Weights of a small mixture-of-experts language model, trained from scratch on English Wikipedia: vocabulary 8192, a variant of Muon for the experts.
Below are experts of layer 7 (counted from 0) of a mixture-of-experts language model. Rows are named router (the router's row for the expert), up (a neuron's input weights, with its number), down (a neuron's output weights, with its number) and show model dimensions 80-159. Each number is 128 + 24 x the weight over its row's rms, rounded and kept within 0 to 255.
After each expert's rows: "comes after" lists some tokens at least twice as common just before its tokens as in all text; "comes before" lists some tokens at least twice as common just after its tokens as in all text. This comes from a sample of Wikipedia text that the model never trained on. Tokens count by the router's weight.

# expert 55
router [135 131 115 118 180 124 120 102 113 164 148 117  95 178 102 121 127 164 138 169  99 113 142 153  77 104 115 105 131  94 120 106 150 147 125 124 121 118  75 117 132 121 117 135 180 175 183 179 121 122  64 130 125 138 168 117 121 157 152 127 148 145 139 152 143  92 108 155 137 163 120 127 130  91 147 150 102  98 167 121]
up2 [108 143  98 110 111 179 133 125 124 133 174 101 144 145 141 107 133 125 115 141 101 158 149 152 149 125 113 151 125 127 145  75 158 128 150 133 140 129 129 131  99 125 136 136 109 144 123 164  81 104 151 125 143 119 128 122 141 147 127 149 122  98 115 140 100 103 126  91 110 162 143 109 134 128  81 180 177  95 143  79]
down2 [124 123 155 133 104 101 128 108 131 148  99 131 105 134 110 133 121 157 123 163 115 143 163 106 139  98 144  83 132 139 125 167  95 138 116  82 145 108 140 102 107 173 117  98 131 141 149 152  96 131  97 134 122 114 126 136 103 153  85 145 157 118 143 115 112 113  88 112 137 103 103 121  83  91 146  97 126 154  95 147]
comes after: ",", ".", " The", " that", " In", "In"
comes before: " was", ",", " the", " he", " is", " that"

# expert 33
router [147 114 129 129 149 156 136  86 108 153 114 125 133 108 111 147 138 157 121 118 165 159 157 123 122 144 169 113 154 109 155 180 101 144 132 127 115 115  93 116  91 109 147 186 144 141 121 179 123  90  99 107 187 122 129 132 122 101 159  77 133  94 117 175 163  94 101 126 144 125 125 161 128 138 109 147 108 131 162 146]
up12 [170 152 111 142 151  89 145 104 129 155 139 132 127  93 133  91 124 136 166 130 127 100  78 160 130 106 176 120 130 142 137 145 158 156 134 155 156 125 191 143 147 170 160 132 142 107 129 165 136 167 178 132 124 118 150  88 139 139 154  85  90 100 110 148  99 131 133 145 120 133 166  98 136 106 171  79 140  88 142 115]
down12 [162 127 172 125 120 161 134  98 153 125  73 110 164 161 120 101 142 145 159 141 136 167 104 127 112 102 141 136 178  99 129  56  89 136 123 118 111 120 119 165 109 118  87 153 108 128 118 151 114 145 151 178 135  99 151  85 133  98 141  99 124 142 138 141 159 105 137 142 137 136  85 130 158 132 139  95 102 124 116 177]
comes after: "\n", "==", "===", "See", "====", "S"
comes before: "\n", "==", "===", " ==", " ===", "="

# expert 20
router [105 114 131 100 177 145 134 168 108 132 139 123  92 165  74 137 155 131 181 125 152 139 132 110  91 112  82 138 134 105 137 105 198 171 150  63 148  86 109 126 110 147 130 172 125 105 123 171 101 122 117 133 148 130 128 170 148 137 116 108 122 126 117 172 115 121 104 147 120 131 101 105  98  90 157 103 103 131 141 143]
up6 [115 131 127 129 104  65 172 120 149 119 114 127 123 123 121 127  96 124 128 183 105 159 151 137 106 118 155  78 142 140 107  66 153 169 155 143 124 121 128 131 130 122 127 109 138 135 109 117 151 126 128 108  69 106 114  72 156 119 133 139 109  70 157 116 140 114 119 130 153 139 140  99 102  84  94 139  97 138 147 118]
down6 [114 119 103 134 115 123 138 134  99 121 120 160 141  94 134 170  95 163  91 146 180 152  63  75 161 151 139 114  95 138 109 170 162  94 112 169 151 132 124 147 130 118 138 162 144 109 118 154 143 180 120 118 103 155 106 138 139 110 143 122 158 109 118  74 139 118 126  93 128 113  65 128 148 123 148 131 119 115 117 107]
comes after: " was", " is", " were", " be", " are", " been"
comes before: " in", " by", " to", "ed", " on", " of"

# expert 28
router [154  56 126 129 130  93 116 119 144 143 148 155 123 130 124 122 142  91 197 127 134 142 134 176 116 113 134  54 170 144 132 158 128 150 129 122 119 109  83 104 119 146 131 144 139 126 102 162 112 153 136 139 167 135 100 170 126 140 105 144 121  98  92 118 137 108 121 103 121 177 163 122  94 114 175  87  77 100 104 118]
up1 [ 89 112 113  96 148 165 180  95 103 118 133  82 157 169 143 126 134  97 116  79 119  87  88 116 113 125 175 113 126 153 141 112 111 116 104 173 139 132 103 139 118  84  93 153 106  95 105 171 100 131  85  87 139 147 103 120  87 142 174 120 129 142 121 112 116 146 113 107 158 129 143 117 117 129 103 102  95 161 145 113]
down1 [158 131 145 161 135 137 144 120 164 128 104 100 134 157 122 137  85  57 121 134 112 129 102 129 112 115  93 144 122 116 137 206  94 124 142 129 125 111  73 135  89 156 151 141 145 161 105 128 102 142 140  87 127 179 125 130 120 137 124 150 137 164  91 120 102 177  88  91 167 115  99 148 147 115 105 179 113 153 122 143]
comes after: "\n", ")", " |", "-", " ", " information"
comes before: "-", "|", "\n", " ", " •", " Born"

# expert 25
router [129 107 131 115 151 141 160 121 132 141 125 118  79 120  78 123 150 182 159 148 147 147 120 110 139 140 125  81 145 129  98 113 118 149 199 114 138 119 124 123 100 147 114 118 163 119 174 158 124 143 100  91 196 131 131 105 118 130 155  75 157 152 103 124 180 107 137 125 114 154 134 131 124 118 103 114 132 113 133 139]
up4 [ 98 116 123 114 119 115 163 112 109 125 100 101 131 134  68 131 126 127 158 121 153 131 132 100 128 159 116 108 137 132 141 155 123 163 122 114  82 175  77 106  75 138 114 137 133  89 122 143 146 119 130 112 154 157 155 104 150 138 128 140 168 157 131 154  85 130 132 113 131 117 124 111 138 116 136 121 154 122 145 125]
down4 [161  98 118  40 140 166 142  97 164 132 108 122 149 140 134 116 162 133 131 110 120 115 127 137 134 137 142 126 150 183 112 134 129 105 118 128  94 115 149 131 157 129 136 137 130 130  93 108 162 111 110  93 152 158 169 103 165 121 112 139 162 143 114 144 103 142  76 135 132 151 155 150 102 146 138 128  78 147 140 118]
comes after: " |", "|", ";", "–", " (", " 0"
comes before: " |", ";", ")", "–", "U", "O"

# expert 27
router [182 122 113 129 123 151 119 143 123 113 157 146 134 106 126 149  99 118 114 131 125 106 168 144 105 122 164  86 150 127  77 162 151 123 122 115 101 115  80 124 139 145 155 131 187 127 170 179 145 136 148 119 167  99 140 149 128 169  83 129  92 121 138 124 176  99  90 181 124 129 116 135 119 100 159  98 121 129 175 147]
up0 [170 109 101 112 100 119 112 155 123 126 155 115 152 109 103 146 136 130 134 145  90 111 106 149 129 144 144 120 132 100 115  91 147 109 101  70 125 127  91 148 162 125 134 142 152 144 144  98 146  99 142 144 131 118 143  99 127 114 109 100 112 116 161 166 146 128 144 135 173  86 142  67 142 137  79  79 138 134 126 141]
down0 [128 125 100 135 154 169 116  76 123 118 138 136  78 131 171 127 121 170 108 138  76 139 133 117 118 111  98 129  92 141 137 121 102 129  88 115 133 115 143 105 123 119 137 128 135 158 136 107 140 145 117 139  74 174 106 158 153 160 141 112 119 127  66 112 196 118 141  92  91 113 167 141 116  97 114 160 120 156 135 130]
comes after: ".", " =", " ", ")", "s", "==="
comes before: "\n", "-", " The", " In", " He", " It"

# expert 36
router [123  96 122 121 154 119 155  84 131 141 134 121 125 118 123 150 112 121 200  99 117 162 136 145 131 127 170  79 125 135 115  78 117 161 165  74 125 131 104 108 118 106 159 139 116 168 109 159 125 107 117 127 201 127 133 153 106 117 113  94 132 113 143 193 136 116 114 117 132 181 151 135 119 148 150 133 145 105 113 130]
up37 [117 107 103 117 147 142 128  87 114  96 158 130 169 112 179 119 131 162 150 145 127 139 130 142 131 123 136 152  99 127 104 120  92 134 107 135 102 111 156 160 150 133 122 157 113 104 136 100 100 134  97 111  90 146 125 131 112 125 134 111 161 121 140 135 143 126 105 119 123 101  99 136 104  92 119  88  74 159 156 146]
down37 [113 141 170 133  98 134 101 106 150 138 151 157 102 151 125  93 128 101 104 139 151 143 147 175 118 149 156 118 137 113 118 120 135 155 148 145  88 165 156 121 146 138 149 116 121  92 103 126  92 119  85 134 150 159 146 158 125 170  92 114 122 101 106 154 164 134 142 114 124 108 114 143 127 115 118 108 159  99  83 164]
comes after: "-", " |", "|", "\n", ";", " •"
comes before: ":", " |", ";", " %", "(", "|---|---|---|---|"

# expert 61
router [128  86 124 100 107 133 153 160  97  96 164 153 109  86 126 141 142 111 160 169 143 130 194 131 157  90 122 113 178 128  98 154 150 127 186 131 139 124 127 124 172 105 133 129 130 144 160 166 109 112 140 123 168 126 148 120 156 123 156 102 115  85 141 122 147 105 116 132 132 144 112 143 135 125 106  84  92 118 172 122]
up1 [122 114 135 107 142 144 106  70 156 134 173 136 146 144 126 121 132 117 160 123  60 106 115  93 129  95 112 127  95 156  93 112 134 144 104 117  86 138  90 128 102  90 175 113 139 102 112 139 177 148 165 115 158 118 125 135 114 169 121 117 160 141 148 128 149 146 115 100 124 127 142 150 132 122 119 143 149 110 141  99]
down1 [129 129 108 147 110 104 110 140 119  93 109 159  98 143  97 144 116 141 144 107 100 111 134 126 108 148 120 168 127 134  72  84 156 135 147  80 139 111 138 131  98 127 128  92 175 106  98 149 130 149 135 154 190  97 164  81 120 165 170 180 150 146 118 134 162 141 148  91 106 169 152  78 149 125 133 113 147 138 116 133]
comes after: " ", " 0", ")", "%", " 1", " —"
comes before: " ", "\n", " 0", " 1", " 2", " 3"

# expert 16
router [104 128  93 117 144 122 134  95 106  96 139 131 134 114  73 113 136 108 144 145 149 127 130 166  81 136 194 144 125  95 118 156 179 151 172  92 140 127 100 139 128 146 147 149 157 148 153 149 145 118 123 105 150 117 161 160 133 122 114 120 140 135 120 163 113 114 126 171 133 195 163 141 114 127 120 134 126 116 118 101]
up1 [141 146 105 115 132 165 115  78  92 124 115 148 124 161 140 114 137  95 127 134 122 108 111 145 151 131 144 115 121 137 128 146 127 123 116  76 149 184 121 138 147 150 128 171 128 102 125 111  87 107 131  71 108 145 136 111 136 147 177  91 101 157 130 133 136 127 160 114  95 104 136 141 107 146 156 120 132  95 105 104]
down1 [121 122 124 108 146 103  60 123  83 139 170 126  93  90 136 108 166 159 138  77 111 164 121 153 117 167  94 163 179 110 125 150 151 116  93 159 131 143 116 116 105 118 102 129 111 134 134 131  81 129 110 114 162  97 121 166 105 144 112  69 116 123 137 122 100 157 129 144 136 106 192  96 149 114  83 136 171 151 126 108]
comes after: " the", " The", "The", "'s", " in", " a"
comes before: " of", "s", " century", "th", "ation", "ion"

# expert 15
router [153 119 124 129 144 115 149 124  88 154 122 165  97  97 122 120 113 161 184 114 131 138 129 102 142 115  91  96 107  96 123 129 158 139 173 142  84 145 135 132 122 122 146 147 167 124 151 165 100 115 143 101 178 114 134 101 158 120 122 114 107  98 111 170 204 136  92 122 151 131 153 141 147 148 116 136 107 134 158 158]
up1 [ 97 140 137 157 151 109 166 132 102 107 118 112  77 151 114 167 149 132 137 105 158 127 164 154 118  88  79 127 160 117 114 108 163 100 141 115 137 166 171 106 151 126 181 149 147 162 115 104  96 159 124 176 131 145 147 154 110 137  99 113 141 131 118 128  95 109 104 105 106 143 154 125 180  95 105 134 173 113 128 125]
down1 [110 179 103  99 114 131  74 108 112 152  79 131 131 108 128 137 158 117 128 127  83  98 103 152 102 140 134 119 105 183 127 131 128 133 154 117 139 123 127 114 100 112 125 100 146 141 115 167 118  86 143 102 121  94 149 128 127  78 147 141 143 109 106 119 141 131 153 144  86 135 139 128 144 141 169 105 108  83 111  92]
comes after: "–", " |", " 0", " 1", "0", " ."
comes before: " |", "–", " (", " 0", "1", ")"

# expert 6
router [ 96 108 117 124 113 135 130 138 122 183 125 144  66 125 109 131 163 139 136 129 116 125 130 151 120 127 119 119 148 102 118 121 121 133 153 134 111 141 114 137 122 113 177 105 173 128 135 116 113  76 126 148 178 146 145 154 137 146 135 137 120  76 113 119 115 153 115 133 167 168 133 129 110 127 124  96 104 103 154 145]
up4 [124 101 117 135  70 108 120 125 120 146 122 146 107 123 143 129 117 144 125 119 126 159 112 143 109 121 140 139 142  78 137 176 136 155 145 102 138 171 100 139 123 105 130 152 163  82 147 119 135  81 159 130 116 152 135 163 130 118 121 130 132 156  67 143 152  97 133 122 107 144 173 128 164 104 136 137 179 131 167 105]
down4 [115 133 133  79 150 115  98 103 142 125  99  92  85 119 103 146  71 159 134 121 155 121 124 106 133 100 129 165 123 118 123 173 139 160 123 107 133  96 175 145 153 132 154  69 119 174 136 104 127 119 120 105 131 126 145 165 121 119 149 136 176  92 120 136 117 149  91 111 144  95  71 123 162 155 159 114 119  88 170 125]
comes after: " |", ".", ":", "°", "′", "0"
comes before: ".", "°", "′", "″", "0", "5"

# expert 41
router [150 131 128 107 175 129 175 136 121 149 117 108 109 121 100 111 141 148 184 122 119 165 116 149 138 107 141  46 135 129  96 129 127 162 120 115 134 117 135  96 121 107 122 139 128 138 114 138 118  89 120 114 194 133 124 159 123 118 131  92 125 140 132 187 159  93 137 127 131 164 146 141 154 134 160 147 152  70 134  99]
up0 [142 126 117 138 153 180 145 141 118 115 107 138 148  99 133 128 111 170 162 186 116 132 140 103 145 123 117 115 110 161 147 142 173 128 138 100 115 104  96 142 160 112  86 149  86 125 131 151 103 163 138 114 159 152 146 124 155  94 144  97 138 108 163 129 147 139 167 104 135 175 103 103 119 114 165 146 161  93  85  99]
down0 [138  95 126 144 156 157  96  89 153 112 143 147 158  67 141 179 130 179 120  98 124 153 118 100 123 117 142 147  78 146 155 109  98 121 131 132 176 132  98 112 127 120 106 146 120  88 136 137 118 129 164 136 153 135 135 102 142  82  82 121 126 182 113 150 127  88 150 118 149 139 102 151 120 124 164  90 122 151 123 130]
comes after: "-", "\n", "|", " •", "–", "("
comes before: ":", "-", "==", " ==", " by", "==="

# expert 3
router [108 145 120 129 145 154 163 115 109 160 156 142 135 143  89 154 125 100 140 102 130 144 151 157 141 143 126 135 135 129 110 133 137 134 148  94 146 149 127 130 139 130 164 110 143 124 142 136  94 148 104 139 141 117 144 189 153 134 100 100 168  93 153 123 148 108 146 140 100 164 166 136 108 156 133 109 110 107 127 168]
up4 [117  98 141 104 117 127 175 131 134 161 129 108 113 109  89 129 143 112 134  66  87 118 117 130 115 105 154 166 127 154 146 150 100 123 167 101 143 176 113 126  86  89  75 134 172 125 144 128 133 156 165 115 146 145 149 115 135 116  97 114 130 148 135 130 165  99 108 123 131 171 134 125 129 100 140 138 150  92 165 116]
down4 [ 84 131  66 156  97 115 140 149  83 112 152 127 112 146 104 100  99 143 143 141 147 147 123 154 138 111 131 117  96 115 135 152 136 159 157 126 134 164 106 149 131 149 115  98 144 119 141 105 112 162 134 140 121 164 100 123 137 157 140 145 149 119 171 137 105 151 127  95 111  99  97 108 105 165 180 153 119 153 162 150]
comes after: " |", " ", "|", " Party", "%", " election"
comes before: " |", " ", "|", " Party", " election", " %"

# expert 0
router [183  97 129 138 156 181 126 116 131 139 126 129 123 135 118 132 109 142 124 177 137 106 197 179 126 122 180 151 133 123 126 119 137 141 133  99 141 110  60  98 149 147 139 155 150 162 119 187 117 123 122 118 154 109 136 116 128 153 144 128 140 121 139 133 120 125 120 131 169 137 110 139 135 126 161 109 121 128 137 153]
up12 [109 149 155 113 162 167 127  98 167 171 124 130 128 136 182 131 113 104 119 121 121 127 138 109 144 131  91 107 112 111 102  97 123 148 174 159 112 143 113 186 134 149 151 119 141 139 136  96 110 114 139 136 167 149 140 146 133 128 140 120 145 127 136 163 138 115  72 116 148 105 144 131  66  78 152 143 121 117 124 181]
down12 [152 121 107 157 150 182  85 106 173 101 180 120 140 134  89  90  78 145 132 136 162 135 117 159 136 160 138 165 155 124 122  76 151 109 119 154 141 103 113 155 105 175 119  81 104 118 129 109 152 113 173 141 126  89 127 111 136 115 126 171 127 149 131 152 116 116 130 109 129 128 141 132 117 128 135 150 132 136 110 126]
comes after: ".", "\n", "==", " =", " ==", "==="
comes before: "\n", " The", "==", "-", "The", " In"

# expert 47
router [112 153  90 151 170 132 182  87 113 130 127 111 113 109  99 110 124 153 142  86 126 173 154 116 138 118 143 106 118 124 138 150 110 107 172 130  87 102 129 124 118 138 132 177 116  95 180 162  94 147 113 123 169  94 143 134 126 133 132  49 110  92 130 128 117 105 111 133 148 168 146 150 111 152 135  78  91 136 127 143]
up5 [123  92 104 113 121 151 149 121 125 160 161 149  59 112 128 159 119  88 140 136 135 136 130  86 149 130 137 164 138 135 146 156  86 108 118 103  95 120 153 115 153 133 119 142 134 112 111 154 138 118 132 133 154 120  97  90 124 113 112 119 124 115 104 162 121 154  97 133 185 153  88  76 136 141 130  79  95 187 112 159]
down5 [127 141 123 130 103 124 121 143 135  93  97 124 133 122 151  93 132 136  98  93 134 100 122 159 140 104 135 132 164  91 116 118 134  98 121 143 127 137 126  91  84 159  59 153 108 143 124 109 144  65 119 116 128 103  97 109 119 141  95 165  82  79 113 177 171 129 126 114 127 131 115 108  91 114 121 163 115 115  98 151]
comes after: "|", "\n", " |", " ", "|---|---|---|---|", " 1"
comes before: "|", " |", " ", " \"", " 1", " MF"

# expert 19
router [122 120 145 109 162 157 148  97 104 191 107 146 115 161 129 128 132 168 124 181 134 156 153 167 153 155 177 131 153  77 143 145  88 132 177 123 122 127  71 122 122 112 116 148 124 153 101 163 147 140 112 126 172 146 124 126 115 165 137  98 161 118 137 139 120 111 111 160 191 156 132 164 132 134 153 144 103  98 135 143]
up16 [140 143 132 125 109 111 124 138 137 183 153 134 114 161 144  98 117 137 132  94 128 122 123 158 112 140 155 121 128 107 117 140 108 180 143 113 127 135 147 122 122 144  97 142 129 150 167  85  94 153 120 152 185  81 127  81 120 131 156 125 159 134 122 145 118 121 128 161 161 129 112 134 125 108 143 157 111 163 146  92]
down16 [ 99 102 106 120 105 148 128 142 151 138 124 112 133 141 163 144 167 162  99 126 127 119  67 138 145 111 119 131 116 160 176 147 144 160 119 124 155  69 186 121 141 164  84 141 129 139 115 169 135 136 133 138 182 115 126 174 148 129 126 130 103 152 165 118  79 126 133 106  77 113 106 112 133  91 114 133 118 127 165  90]
comes after: "\n", "==", "===", " ==", " ===", "===="
comes before: "==", "===", "The", "=", "In", "|"

# expert 51
router [145 115 119 100 123 168 133 166 123 201 139 147 122 109  99 156 150 158 173 119 115 178 108 142 127 157 126 120 167  80 141 129 134 159 145 116 143 117 133 108 167 132 142 131 133 119 128 134 131 135 114 129 149 146 131 139 118 129 131 139 128 113 110 139 151 146  94 168 161 150 121 157 105 125 111 112  99 109 112 154]
up4 [114  94 178  85 102 154 129 145 136 135 126 140 106 101 138 149 138 161 151 110 142 171 113 209 122 160 139 131 124  82 151 109  92 116 113 130 163 154 149 112 130 128 132  90 156 137 118 188 152  82 134  86 122  94 138 112 117 119 122 141 154  90 137 111 155 110 114 117 109 134 136 125 129 143 122 127 131 134 125 143]
down4 [137 137  93 111 111 111 112 154 110 151 143 170 149 147 142 171 110 143 156 134 170 126 122 124 119 135 101 129  90  67 146 135 130 140 113 131 118 153  97 145 125  95 143 128 126 150 149 128 122 129 134 157 107 167  65 158  77 107 117  95 147 116 102 136 144 146  92 127 112 119 119 103 123 129 178 156 120  98  96 158]
comes after: " |", ",", " (", ":", ".", ";"
comes before: " |", ".", ",", "–", ")", "%"

# expert 54
router [ 96  91 160 101 142 153 158 144 106 142 125 151  66 123 129 130 109 143 130 131 118 122 140 108 154 128 112 101 131  85 136 109 140 151 168 127 108 151 120 108 124 154 132 122 163 115 141 150 134 102 116 102 194 113 126  97 144 124 131  77 153 129 134 138 170 112 125 132 134 148 166 128 150 140 102 114 120 102 141 137]
up5 [101 129 136 164 116 181 103 116  96 142 136 142 114 117 123 122 150 110 141 115 130 123 145 160 131  64 115 121 155 100 135  84  89 115 115 134 108  71  86 127 150 135 159 101 127 172 107 141 157 152 107 117 132 131 141 127 135 157  98 137 124 125 143 133 148 111 149 176 126 102 127 137 114 149  59 141 128  78 140 130]
down5 [140 147 104 122 116  87 168 186 100 114 134 114 129 134 128 119  86 154  69 143 113 177 127 111 154 139 128 148 108 125 138 121 106 175 125 117 126 131 149 145 111 122  80 134 130 114  76 127 122 137 147 156 123 123 165 147 141 108 140 148 103 116 107 177 143 130 151 134  68 125 137 143 120  93 105 154 136 115 142 140]
comes after: " |", ";", " 1", "–", " 2", " 0"
comes before: " |", "–", "1", ";", "0", " 1"